python train.py --num_hidden_layers=11 --hidden_size=256 --n_experts=12 --experts_per_token=2 --d_expert=160 --d_shared_expert=0 --hidden_act="bilinear" --moe_layers=[0, 2, 4, 6, 8, 10] --router_score="sigmoid" --normalize_top_k=true --routed_scale=1.41 --balance_loss=0.00533 --balance_bias=false --router_noise=0.05 --router_logit_norm=2.0 --init_std_router=0.0221 --lr_router=0.00175 --vocab_size=21615 --norm="rmsnorm" --norm_eps=1e-05 --tie_word_embeddings=false --optimizer="soap_variant" --learning_rate=0.00385 --beta1=0.95 --beta2=0.99 --max_grad_norm=1.0 --batch_tokens=65536 --max_seq_len=256 --train_tokens=425400000 --max_steps=6492 --dataset="wikipedia_en"
Below are experts of layer 4 (counted from 0) of a mixture-of-experts language model. Rows are named down (a neuron's output weights, with its number) and show model dimensions 96-127. Each number is 500 + 40 x the weight over its row's rms, rounded and kept within 0 to 999. Numbers have three digits each.
Before each expert's rows: "comes before" lists some tokens at least twice as common just after its tokens as in all text. This comes from a sample of Wikipedia text that the model never trained on. Tokens count by the router's weight.

# expert 2
comes before: " of", ",", " in", " and", " to", "."
down0:532433514506477452514502509516448492464508442562539440532472469498509499482556548561518448588524
down1:505467542488588524516601535486584546434467524538512584508448526486569540538462470513521480490459
down2:553515438464451568449512464546395474455592529447444542494523462469471465531455556477464476494498
down3:473566465471519493474529481487534506580479538501505497513454505580525447502552408527535414478490
down4:523531531558464498544497489479544496563542531471435471499457496444515478468515479560531463436545
down5:504467492511485541488471473562555490580460502555540556489470446508468551481477525493517511477479
down6:482554514531468500496558484504490461518526579503455583546481480530510557479531468589533409515489
down7:465457514525482537486536580451568550485561598507520492495568547510502537416567529539495497473454
down8:512447480540439488515505407524522507514510435539487520509474487463504476573501492510485504524482
down9:496481447503498531525477527502421441556522476512504517507467493462511477530520482542505481526544
down10:517517535464494451535461522525556528503428561575542430550490441496584479532576514551480557448499
down11:481634408489500582460528450540509456459473513508514534500494518528518529515515450438463515456462
down12:543453500497579535434470478518488512478551477502476491502510493490550456527510516502459477460516
down13:529457499496459478518489492554461527516564470471426422446488478468412502445502572553468494517523
down14:484439448527443535523516535445496501452491444509486503475574606470454590457424458542525458438498
down15:459488455527530428488457500566501444515501415443514521448457470449519551522422498508439542537505
down16:481443475496477504489450497473544475399463531498471450566460480472500438572450505519483491497467
down17:516491388575468407502499567473516417550454460474540488528538462493508426512509512471491495500505
down18:477513457452466511520504570578501431476501512435473455425574465536501527408432470501438498488485
down19:562453519572471534529522564530456467479513464469516537464540454487461541514505453564467521552507
down20:513509527532500534529493436520448505465488514527533489531542454547470488532535516463496498504467
down21:491551514486549529452554507505513552491500468528502461443510523497521540451499510456530435462533
down22:509478419513476540428444480501584551505478445491507471561506489535450490492452501479420484445516
down23:509517487562581536518465557437523489529553543458523518459510460447522503566529545412527595533541
down24:478523532492479401541520505553540510531463470477460515449524598524476500492567429545490506490446
down25:568546505537613482508452505468522433476557557552487543529512485528490547572441469510437513452555
down26:504425549532522513544472552575493494480589462506552493561447509550510531517438487517500449495507
down27:479475479536460448500477510453483508543422463502500549495526545512504572474533480483471561457526
down28:470473496472539539502507550513443445555519497440485425502567494486501530497569480517488454500494
down29:547538543457461547452509491527454446414495518489512455565572496533469545479509533493581481441483
down30:496511514481570463509496456482506520532510477484505562522525502482452536481548499470501521492488
down31:575492454438527528483497496453537511507486429494440564476478497505497484534518479497526480460412
down32:460493459477518452559468544465599491540488465589487489473525537464497500491518466490467511428450
down33:513515528516527501520548429494472557488451541500527481490496520495544429468567533469577496455603
down34:467546430482519550515480528525471437497571493502517495504459471507536576433482439442481542532571
down35:465490542521473540544479494400506538563500495497503531486514488600454471535473525474530549506452
down36:480530498540460490492460531499628530523505426481516564474495469514559557535424429504501512493522
down37:512465519472490469525499560458520454476473480565512580576517459527525504467540514461514524475508
down38:500465525562588533519520491522518558508520535535521528498519533490504510499508538545435465525546
down39:466450517538535600559482489540510509466557529508451495508460486512452521576598451466511496510489
down40:532447506490493528450524553514476566479447554408546445464556456478502455508508504478501482452599
down41:558397463436513446477565558497519501544461517466568508565589540530476490500461474467521467459482
down42:521482501463514519598469533464557505560498478549547559513533511533526532460595432485498492478479
down43:433506528563518424441507472518461535507539451550491475413532476461543469486481443545495453476579
down44:479474496491508489548519506567461485417522535544519523507534513639504422537472510486523492489423
down45:540460495512465466522532506448524508434461468520492531601483535541502525440488557508543580411519
down46:492494426462513551453458586500561473471434484468528460416459452487500453549482455532458509484445
down47:495470461489554527457501498546461514461492566455512503534602467487463506447513445495493537496474
down48:470507503513545503509439460555491497422554458580537517472512504423493558448531522604453490547531
down49:518436558487481546537424476467516550463463438508475526566541551486462527447494481541441496504554
down50:484546536451560515524530508467520507474454501510515492498524530558448570495593500526513505448408
down51:472522436505511473522469539476498518519552458488518498569520505576485487517555527521520537476460
down52:582473537515461500444520554576460556499470477479511449479525476474545481551521471511518511504502
down53:553533482524492443467540508427484529548527493465511511516454475446513467534544512534523524462579
down54:518503537508475536484466581567516536507513499503558455456473549456505561461522474447513524533536
down55:533494500473458448487569442460479440493526484519530558534482493513462569534450547548577513428485
down56:455499497520447500527574520497516491471440562472553483549544475479540540460527477474460520480423
down57:538521468524596562502550485518553527481547538465487525471509542409483490480497510503452490518477
down58:518458450509461505469482504483487526451455548492538519465571411477562458482525492536551519489567
down59:471488491459538475500541522466487416550468573491521528565486589453483505516571508530535480461460
down60:544557459548480442558499549446514513516550468414471427549527543542480508573533517471438501467529
down61:531516542402553474460495489457505409509492481472543505480509596441486411518452513493574517474524
down62:526479547471493536387478584493477490498454523493537504488470516498533472565519533477450475468448
down63:522494472520579504514517446523465479494554521554519523544481473489525548498533528449545454461540
down64:470470505453509552504583528566497510407543471551507439549489519460548488556530521487510538482471
down65:448546501463557498444504524444513452537514490475511429569478476604485552543462403570519574466429
down66:554572505465392512495525429507450548514473539542482476495501483492509523473530544489505533511456
down67:512471536434503557463601498516486495511504466449553511477437537539523482461540512520469425478484
down68:450489541465461492458508555494487498436551473497487453483492481509523550410494492514497571535517
down69:495461447532460489539509512522558427453577503525456565442533528490524507480478502526496537478496
down70:446443530550441440433460482522479510458457563502489491519505494434520453481551560490550490434539
down71:501521483509483527406538477459503500498513460408523580549492515558561456445520490519486455438481
down72:567511461522550489503515543473491430489524573483481493526536474462505529562458514534467427441498
down73:486484501490485505514441524478514464630451494453467477522433442499446535442494508470502493442508
down74:484530530593467528475492515400489515483487532516522435466512483528561466466483502495536522496530
down75:486505523517484539476538471502543518462540515551530538499543541518444467468456532574535466431489
down76:500532467500489560541447506460513444559466430444570517521514510568509501462556488537466466483482
down77:443467502509432508501565439506577560411503518434509530445522510467507466531530536512457471594551
down78:541441551468514508415450428599463492475511461515500473528449506477513523436459470513513493535489
down79:487471515589534438457515511443553519443472607529491532493486502502569468471527519487479526504430
down80:524478547458518449420492479548429433463472574556417548539474446484474468530516505500522518474533
down81:482560461469583555464537456530440453504513505481527580434463516513564519526500461442476513503547
down82:466452451527496476503538479563491493498502481490437512410445503476504490478519469456481418558460
down83:503515474401406570442534482509542465521461419518489565537416535573499439477458553557458517490468
down84:553527464451532573435481506514502515438491436465517481554527431549593434570565506501496537507449
down85:529445515478544497524442509552563450474535502530510447502518475475528480616517526483514558525534
down86:525516478465510518501494491498464541402505476555474492491431530494495450537464528511548474547480
down87:520461473478541546483542476540553592503519510483544492523449533479524524522509504513470487552466
down88:544494481545488567555428605496445464520495508452482584490495460487457518560540512497498512537525

# expert 4
comes before: " |", " |\n", "0", "1", "2", ";"
down0:536536540531510561510435554574525533530527523476468466434565466455509493517488515520492510420431
down1:502500421500548530484436445482511531473513497593498442512487564514523505433539485514545447480497
down2:556493501488473403503513539520504551454518456477470481529449482486534502428504548543458531533509
down3:565500413484525474538488469431494542514506473472462501490484527508461472522479556525497543539475
down4:574519532519449496487486483476602512462475550479441514528484496440584431438509437438513476492529
down5:558543507503490536559557419537509520542502459562474501509492526459557491456493424488462493522489
down6:494470500526508527528456512490519559465513488560491488532550378552472458532469555575510457456509
down7:541490470533514527463407473440580521469494482506532483512519482508473462489463557541399486455546
down8:453485514404495507512509495492509537487483533492480432505515447494499442473509466504453472518485
down9:487505461550537505451504498453528481460486487544386436454482472468489473508470498497457508601456
down10:508458511501418486547490498513498509531562473589498445539554489502452531496519552509532447595522
down11:463444492453533462588491514436493545486531554538457501487533552504509527466505492572513498458423
down12:526502505507485511558542466543541541488475576510478550553550542505448414539562480507455495472530
down13:485440424473476514599464553492487516523521484574432470397447553579515506478520484485533494503516
down14:461439457525512504576486505505531477458508496470469518515503442485560554479571506468534507539461
down15:436476488442477533455492434447393529531533537486505478472420496485483495531455527503498436536506
down16:476505454515498512496430424507444437495491424581509477517544436429619459518399553446433475487519
down17:457583474461479479532542439501516499480444463490584448558432537496501502498508477467554511433492
down18:515486517508520414395467512496546451458563504489494524523501478487520479555525530522544458558521
down19:537490500493480496486483481500528472452507543441499518455527513522590462507432492475477489512448
down20:478525501496482487493475523555514476446536472497456496539514546431539565536462501471572532518524
down21:441553473523562532444545479516578482499533458466488495517565464448477528591464479479535504533466
down22:489484532462488486564505534507468534492470486499446517542503504491552512489555492471525521562566
down23:549546556503493502425466482551465498464476438409512561461477510518503427503506528444493463472516
down24:466511533453486510461492493579453521537483514508502489438477508420464496475523513455490445527499
down25:448495551479567468564499509472548513490580461464469470537465523504584539450535508450528504475463
down26:516523549443500458538414520505497525505506537484509538426467517576478459485516544493479544429498
down27:455526546494621382511535488530472490395545477474510487535534525474446537512502468532521554469530
down28:488531521524449457398452518519491499529432528508542495575515507524536479498508567472474553509443
down29:498532482508421444483586493540525450575519488463585528440517478492468538523454418517486459560475
down30:454476508552495507512545533569434505590518433434461547509442510518475514528417518546541616512515
down31:483423445461568502455555497438503510489521533545463478525590478485513500465487495531542513514479
down32:501558424471518595553468436552528480531537432558401546502510393559501590490531492555465471521456
down33:489474526482376500489520473474520460541489497515497435476445503486528435562495439508521514468556
down34:503519439463590487443535447552450549510516528505425547605499522492530549472494510520463493514523
down35:460415474420468438472545548466520490517503468521453498594509525502543440437455435520523475557405
down36:486530471473513451511482555458484480478538448444500506613480441566534505481410495495489533505497
down37:501492524495507539527474465511552518552514482566486527439517483502496449505489501500508408577482
down38:540482436455525467500450449411470513498498516444517458469564533436476492493506517540511505512514
down39:490544478450492422491481545545455452497499481492540472518424447476520511536529470450440508577534
down40:460432511507525470489428423444499495496467436522477516463490431471499508505523455492477497444501
down41:452512473443501534544469484518536515469503486510507605464563458495519535508496448499448557563517
down42:461536439518517556434480487474494496490516489469507491447520454552478492480537565549537450436464
down43:429504541449480510454492473438536413512522455560576454457452440519501488506467496522506566471537
down44:533469485481439467480516491592450529491451555520470520451468505482472436560489587471579546521541
down45:440503464550508440427484494485476493445501480458501565520470520517427417528487491525448476511451
down46:500530431482461476583532554482444520493481488471483430540539493497525512461528462486430527546509
down47:447493493448577502469454516474472527461509466443494570488505487477493501543530461477477523576503
down48:430537431444463487492558541555510492543503472432511530514441513530517520495437436569523484528571
down49:550461480470477527568482473465509474469571478502465514502511461527471533456551483517448452512517
down50:572498454532490468515448420456504586476499495491477454481522511497498541522492443494537459457462
down51:476499479489510503563514442507509511559523463500454472444372457498519506497521472479372558423493
down52:543502606521568518466471539539472543520526538462451503537513527490495441483411413564555455548486
down53:546543498542456488521483479426487525508566475513446514536586533536511527480516610570526465521483
down54:546497529403544482456480520512556501533560429580564488446445430523481490499584581469382498503540
down55:532554484450465545484508491410435456476536487449565565544503518481535471429515404489405448529496
down56:590533540576484577504536485546513548553507475482484507523484488534471522472416515500543515475581
down57:447643457485504468525455483521510560526512493467508529536549461513479528505484473583527483456497
down58:468457491565444505504501475510450540546531547459441479526531474471500493537437499526536459560469
down59:506503499449464452519522507516484524485521526578533488509517527548550450454491468486525499518417
down60:440500470556468518449512509522539536508497459503501514488521488546491500471478500531540406521458
down61:473497522426480485526474486565463493483600494493544463457457469551517542471515477499530475484538
down62:504479521512497490521480493522435450518500518529460476474538518568589572519445488480525509500480
down63:525492455489525531497445475503575532467437569458544532498458521516444523513469515557501468488530
down64:533544455483517509506495485485452507611493444461445495507427486482545552462416548494499487516538
down65:464520461481501496462467455501478487434455470472537517515480500409494432457477470566439517519437
down66:462498455530481485518541519505477443549503527455558526501435462471546462430478489476483448534496
down67:506444469507445428464501473519485536552396500443474407571609508475587526455468567511520448485515
down68:531531543502501516451452488452507468460467527501468548496439448465474486479498608464533481551467
down69:566501539538492555523440488487459603522560477520431447505579506500530529506493496589504522481543
down70:466507557488487529541511507517453552556489403515563477429484508466518558462486509512520472565435
down71:486494492503520475534518553459567522445517553539522508461504511507514510550428572465539531536582
down72:482480394542495602522550563495605504486480598509552486432523451536471523437516514570502422562472
down73:505512533500468556563460466506462424539474486474491505477513614420470554473568448533508471458429
down74:487423539456569554548490515429521516535532496523452566478447543550515491545472450512523426431493
down75:541486444520589506537558506500504448511563471497521434486483499518493451483486474542460448420480
down76:498445530473411516500541478500542563473493429472499584500500509424477540523530504490437486547523
down77:500520542532526498466491463508464483461551459478532575469535496444525446477490526382478461439534
down78:465525495492511588458525501471476447476409563477565530522456490534539542527407434439571409514490
down79:452542447506502514424441478463457509479530542498481421454507469467518456520519529490523499462452
down80:492504553447551518420463404432506534546460548512465521509476580506498507486508444515467479470519
down81:499485513492470497487491425491505505486478453512569505541514520557596475513526493449477471463458
down82:470450515500503482500440386551496476535565564407534469480477467505494449546522477505465462524406
down83:503498444504501479554495449472505437414446495525523482510442481509531499525529455502464561537444
down84:503467485543578524444489471413495551519550436514467521541520500492509445507453553508528554470514
down85:475491514471506457487528477511560519441523514530526604546465501437476538493492505466539467421551
down86:519520470504538532481468507543447542444547444470551474459539554388526508516485538548536477453496
down87:519446476500450443496515541499575496520626524438436501449559502511516536448442441464524542475539
down88:529516473492537507482500553541583484523534459489518458521539439487547459545497496517535442490521

# expert 10
comes before: " ", "–", " —", " /", " USA", " team"
down0:511478567488468491460469566455521434490505543505491519532502509509552529548519465504516488491505
down1:557593487497501494583451497499624544507564481506503463512549476520464487573529551520521487474540
down2:438448451521404595463492540563500484474503548534486518441479483434512486499548459534485504396487
down3:588459488500553485456499532504535463468529604521478530479506529589505507511464516441490477529568
down4:474433479551480450461560525488523497584520425451425519469482478514589526496516451484519545497502
down5:492442452481499435385549582503455438485532490481518526487492450516542483492420474474475509497513
down6:501498520620536532437513501491489542473485490532435520537528419535549534418557460501585478386517
down7:570459565506537529445562495494547517476465561497542475522505507478549459512533496499561478528545
down8:471504474513507548449423459541508454540460533500521556463478489493516509480470500519487540509521
down9:520496459506475512524490446497518495501538455517488534466504470530482430568413496515577433533503
down10:522502476458490536465498477533552527515505458472439584554471453580509453580520450485427556477448
down11:539422526470462479535519509550536511522497508540495489509454520424561454530513549510502471526564
down12:523524463549558497461418527451468453503526558544498532478482430478504518421473526491521464483482
down13:504548493546513533507511570562502522457579468497447505512458479461455512492540457475537458521535
down14:490559553471523381538473511492518481498461523523508485443422474446490568475458451504526597459529
down15:475457497465536408486471550487504505554521461552513476543468513538484484551514491482456530459462
down16:486484525496471458519478536520547522490537548492465431475425493547533491583479452565552507457530
down17:501460535573519552504510541483510525537468574495566548514588558527497516478509474493490502506529
down18:471477509488564499516586525533567434477518547540528503520418444503488478520496484525520473471475
down19:491536463498556535419458527561553508507539508458463490516541433447501504565469468445453510510521
down20:554560505520468499424538467471506438491477511507424436602455540471500525523516555535452548446549
down21:458510454429535569513522539565466556418443481414511567455502534471557502503501448461506447551487
down22:490588539474509495548491504550569520557480456572530552445498501491562458473506577485446462509482
down23:503455564509478515501538479530539503455467497504469503491522531534515507503572462541528519507555
down24:532510536478482477502437490484454522504458493499556520507450455521460491570456569418488486479491
down25:531452518523499453480558486521476513540515389456538517547535507517430465532535533480542419498480
down26:418490489510561514437481567482516510453480487499512435407525462493507563504567499504545561514512
down27:440476540461496469564528475550501503477456525533515462505420394550454471463447446550516521407576
down28:514480424464468501465509450436478488512475538461535511442536495464425511479521431542491502546495
down29:462544495579465444466518503518515519507552499475525500507423479457444524464485473508536584490489
down30:473488460475527542482520478615544507493490528461512544525466559399420551595443479539424519435455
down31:520474538515457554515450495525474473558530487524554479474501504467452529443475502525521486507453
down32:485528531502458563473509515495541476517488513449604429522502443542453412465523554506523501442544
down33:502542496492445511508509543564456540479545454450501519442486523467543487465493473466487450525483
down34:519517482514485516426540526480512450480507446471508482456465542470453466457587504507457442467508
down35:442514560513464509493539477500509552496410511540474487531474475533489533508522513510573570527530
down36:552432468503493533521507447506427504460422597458475531488502515537525539558498476543500499519436
down37:513506517517465455486457591470497483479469507519543524511441533590504480528490538500495488527509
down38:501412483494490426433528519546497437490449451560522500507418558441454483494566515448505548493570
down39:446513513556572436500470489519518541508457536512457517522515502497556474446541519571509493455520
down40:472517460573551556502499528540477518451474542459550497489453463548486534500527477499487445558517
down41:525469478507418470528529460486464439563431504451486442479435547525470562506496440472475462435469
down42:492465446588468515499434516512470499567504400556519472478521467476469491509489524525531524516517
down43:506467478517455451432506502489481522459537411492487550493560536564480440459543427511487460534485
down44:424507461505467469473463409567507420526490504456517511485427478407485494522462539440478502474561
down45:466511482508507552566503500504534548518495514562456536527411457523502548511443437476525524488528
down46:487474446474512435484593475532516508514538543510480519576446553471513540584505548488532473446504
down47:432529503466479524494532479461523526465536482433476480468578506543486488583509467486551485540557
down48:520464456457484512531486480484592544452501562513499473449420456442571510570472493449466544466519
down49:564467485463514564525487452511524528537518503563556514532499459479554503501536525487490482511463
down50:461462496494494443466551575563550479478393462530538569447488463503461485556540534527434536487519
down51:487557504537467507503474517509501503485467504494505459482546485495559471491538520537393441483561
down52:537554456519488456518497471578532481458593486540459513471451482470454540522476438555504515441567
down53:527456485555439604543523482520488461512539514555461524505516541544517511497479506551466467575439
down54:493539516490466481450593499467493505496476501494488503427541533544499467503545487494456578446436
down55:447518507482556451464481534524519472507489538569475468491492477509447511544508478542462525407525
down56:519394504542442461491507506452549542557518480452517537425543495443499482523564502499574500539517
down57:511521493568450493534525513540534466493508501521432454456527525521525495562484614466574553528493
down58:541535532455525485459498503599430468471454506455417499550516484534528519486514496496530466485500
down59:486455472476491456499451500505518534488442444485413543411480513437527512436527448474439448464484
down60:528465453468477571471457442498493525530462489478446482528501593533532504451590538558491492530490
down61:501463533469513597526514532567456449575541511518519456458446445489469514540527490527496484471458
down62:543497561501528484543560490508517459501501550475587470481522503467516493481519536528529589477519
down63:429537500571493492489465507534542476549575422543572530465511460505518468560505507549493523446587
down64:532519528484478415519484538476438481455522430474456531513518544543486476463508510575472548521420
down65:512470533447485478504480487524459440526482529494562471497535484572501541543529523488567590429527
down66:542480540465538483499461506526459490561445570487535438495459502501505516486568540469582536486526
down67:485473488422502482466501513485483483531454549478475495539516567508530515500427524501467500461517
down68:588543528528465482478510514505526399523458522513504451517516477465502570440549525532481494522459
down69:537489442593539535516410467486518539499502475547483484550487474509486465463545529504462472514546
down70:599559553545474488491446457466546511557556561510484530479558506517558545572501505448515521505553
down71:550466496584510473441525454528535574477531552582472440528502571423491519493492493506523509509476
down72:581557519570538449491470470536520479530509527602457459445465449480491485540487570521527483488530
down73:521518455537499583510482499507528493530446514497480426504491503419532459561501539489532436577565
down74:486529430482549496556539506433555466477446512523468631503456464484507474559495519435466484551460
down75:499590526488423403495515576551519566472525449526462504484470504473433514475480514544529575495505
down76:484517515512537468530558472550526494447469486499548438517399489483478474448553510552469431436469
down77:483491484526536465503476446540447525527452499440389496429483500504582482417509483476484498505544
down78:470507515500530524511568498553474510477474499487437543538513550484482513482573480517453506504476
down79:507530457547559430500472505526495520494510483435456461491516486465439452567485492485559516565456
down80:539457469492521407471435465526489498480535480538530440524493479411509496533462512539549506442496
down81:504521531523478473519470498421481482589523499527511487574579516478526538574543452511538491503544
down82:510501545527480490471493514437484475480610498564515509426460507547524409491477467597519575466525
down83:511568536504395523553519562510525498461528569475522466427462519495476495480496426524504563500502
down84:501500457477526483513472509526480509455506521567554490411500517500487538454514523475505485527472
down85:558501484504502454514526517529418489562514484484480485557533470552454503468507498522544523492588
down86:486535527515570521513504546545505433455472450475486531546579483454543482443495517495513535449556
down87:529493561517432477451551554491473474455483496542547456565479474551515632426570479580525535478523
down88:522484501520481540551548551542479518435523500555497493485483416562509480556533507417494482528474

# expert 8
comes before: ",", " and", "\n", " (", "–", ".\n\n"
down0:469487438514486492532528519469426491482505519492495527524507525547465578488587509485581494572529
down1:506522532510480457545508448494470478565499464480549502482498503578454490509463489506520513465443
down2:467526501489459485497546456430474474464486462501419450538531420554496474501495464467514439546525
down3:495426505478513526522430478509436486503565514533393416562534467519423549452546511557520529415538
down4:468534511489519545456504501461460513508532527461485456539505471484505427582510478549592524516508
down5:510502468424502533486556501494488523465456469500510518481432427469575464475502481450539449445498
down6:445471514477559544492476489498524422551493548569469463524530502414542512489494546504563490511527
down7:521502554499562514540455465483553509414500489567484573541521428517513518498389478536520444560467
down8:538501494507494446477547462498499477487476553448490518554525503448549430497450516509590482545527
down9:491441524568479443550544537487539530519478514495505551544484472470522512493510451486531469536434
down10:462480496479548562523487442520443511455550529492507479503464487554490497468476513510555506501462
down11:419490445425442482525502543495435448498526479460477437533493577474430520542515510474414509469550
down12:486443494527522513492464401495503500506470470516426493508549481489449535459510455508467513511429
down13:543491519446538465487501538526467560541477554517480472485471426514530510447535505540516554520471
down14:531446522514466569485510523451588551526449468594502527503496540477476448510524438490538530474531
down15:514559445516482532554441475495507605511456521499471466532508482496535491438526467513493520480473
down16:452465476434448633511527444514466526520520423482491506481496514497533579577529499493500469558511
down17:578498517465496552515537465470524531535497517485459606526435483529546503501477540551430441520484
down18:455477517485539418519546477427538515427466518447531482484511466545524492539476517471424503480521
down19:491471513478486534511475382473539523521462503558450445485514464505503501506440533526519537529400
down20:547486529504415514492519491487524539593469489551551486471540547519481498467508529499468555518496
down21:526451471548527524515477499450471474466490458496567588510511592565508516540497470477483411598470
down22:587478458421458518505579492508550455492520513532501530459495522486500561449478500481586506494438
down23:463478493418460508483509514508516513466417457460480546483447503519537478475439544516491528462520
down24:511507459487526557495525542563491481492465474505482476494511525511466519501553514477552495486435
down25:478454498506487493591524557476534523454409465428488488505528532553541525514519425528499536527469
down26:541585504484470458409509479494520538492429491513469564519504467511461459515542549495472504547429
down27:478533427515445500492530485470610428405547524507468518479497476544510528463468502520525543506510
down28:466523471502497473519434492496475517535527492523425524474494451457511523527478490436541529487487
down29:567502569552492475468434578564510489474478545497447484447509438464504505511460441499490536493502
down30:463491555483493444511471500474512578523503464463449487482536485538496541465558516502523558480556
down31:471443507435522488541545492468508508554506538564459493531532476422542569538554446532522405479416
down32:458572436517497538477527525485476576463501461484510500467512516524558550498464479510427448551483
down33:447456567403559519489520577553549502418495526550563518530439493427486499468505538505507491516491
down34:511536480499520449519435513466480523559516490430552536524474520484449473480517535495448533544493
down35:558530514478555511515539518526505496494476555532512477520497462508463561555488567549524495413488
down36:553579553512566487486492596501518480535481508504510470521449550576500456574427508532445510489505
down37:498497525464466502510504505563503515507431482501513500483521403513567492496474533555499542411500
down38:536586454580519454467543496461479486495555533474551443507533521501480575506493484510503489447505
down39:533486527488516475489533474574509562460559527468488509484505507534480448532478484601432565521565
down40:555473510529559485488555477412503515468523514511455531500431439524564439462523469483534469500523
down41:509486526572488479402446461461547505495509445479557465531434498444558471577575564546548496550513
down42:445475524475488530467435492478478488444526530432440496495456456487424461542537494492523528405546
down43:461583557512442522532484471545467516498493523550476564522497484535503487536553482486513482443508
down44:528518507481493484470476574476509538474481554483495507499551483623500515564483490388493530508470
down45:438476465563491585445505534597462498486495548566480456518496554488530465483431536485451461493472
down46:475469561512502503443489506436455455543526465435548520539465435448562514414485536553491491462557
down47:484494472510518543475534515500482451468481441481489533491501575503543488501480534520448535538494
down48:522485540474508543512562465541521484493453468502502558514554526620510470467520513489553451567491
down49:472588512514497491457494449416517467527504546479499512528519536522546569499438564467467420596469
down50:436434451516528470525496462504491489488469508500541563516533527488544409475527463468530543533508
down51:578515446467502472468433446505493523497496454491448447475563497495502538541548508494535539525491
down52:458521513457520504488414465460520467539508494433581517527550531532543574457519546469483520477482
down53:531570497468528435474563550524531447494496458560532507529454460509489530496458483471530483430510
down54:418501430513436534497486491550545488479459540498543417498496497510485505467375483475501473490517
down55:490518538487509477437509516508454506527491578550522485500520532528535502419469460480483497497497
down56:545530407548545548482412490482498518467455479562525500518516509515424431457504497514476474512552
down57:470504523542490490486549508417556553500485455532514563578469445490515542484488497471507515474438
down58:594502472528530481515511579584513512504543523485454511479509445481470472500489531483600534522553
down59:507491474579499560473487478434526492548480536497493533530438585495557433499407542524558483492515
down60:489549434448436505520505468515543491488477519487579478508458504513473510504500529471492539531487
down61:507426433432512462432489501503537484524488469575503429504523503534449527439418508499520548479590
down62:507491518532464469488536511527486492444499524503484490499523423490504500593533489518426533532414
down63:493441477515542500480557506520516477463458479482554513499429431527577502516514473462518560445531
down64:439471534587440570517541547536471472531530525490465534499471469499484428456537483542457560533458
down65:417477468471519505512477527516483527468485434501562449509466441436482452537480533453515468503476
down66:501543464485523540562460468486439490541455497529554548488502499485550561495480400455484453491456
down67:428493527517523478506534506522472501507424544500500448513480548548514542487469602417557516502557
down68:434517500538468480453529468448541512478437470507544462447531427529553444448522495556442578551513
down69:431512561457512463519581420458483474517463585519555439574454480480510528473492513501533508480565
down70:500546472493469534541497474554448412453467535471464515524492465508494537432538492529433534493573
down71:484494542446449457507549585524423443490491474504528522513449545550484533432461465499562518485467
down72:524411481512510516474486479483452486581484539529482456419498551458556495473594506525500483492579
down73:440457523500489482489504485500491499456465541525439491541458513434490445597419516517504517500448
down74:523477467525518461555520487461522467517494471492487553506468597457502509474543490535516454448470
down75:520506513498410602509557505493481447486425452460539506510496492509571485473532519418580472545466
down76:481536521519505483487480523523479453559490489508513509408460504558524533477480494545492549484477
down77:532471517497526526505485459479585491556520388527468489445441515502546505439527441563557484520514
down78:454465507464426516508527534492571425463473487510533511487471438481431511554453531457483558452553
down79:466535520539433511529483423506534506405499498493517524497543510491490550545488515496538533445506
down80:494565546456446442504507489477502472530474461444552451554494509546437525498476447510443467542525
down81:553475477485499560527396468491521474529560550434539505450530541569512498492548430536495355498536
down82:506494428486516531509510455507503519481512520456545486409508559444527479533511495493532499540509
down83:486464459532544530474466537469516505493543489458584532462535516513461505506522590488451486539527
down84:497453537550519466502535490495438464494440443475479533464532543548454557496447481519512518501505
down85:509480486529443528529374525521501575480482519445400467474496479543512541539487552496439471514551
down86:553481508462482463484513471480455473408450528472550519444498505472505498519475555514497473442541
down87:514521459545447513536491487487491528469471480473545469557472519556472458494524481458519447515426
down88:513414467446483501532540530444502508441463470429502458531536536467472541491518541492512510470469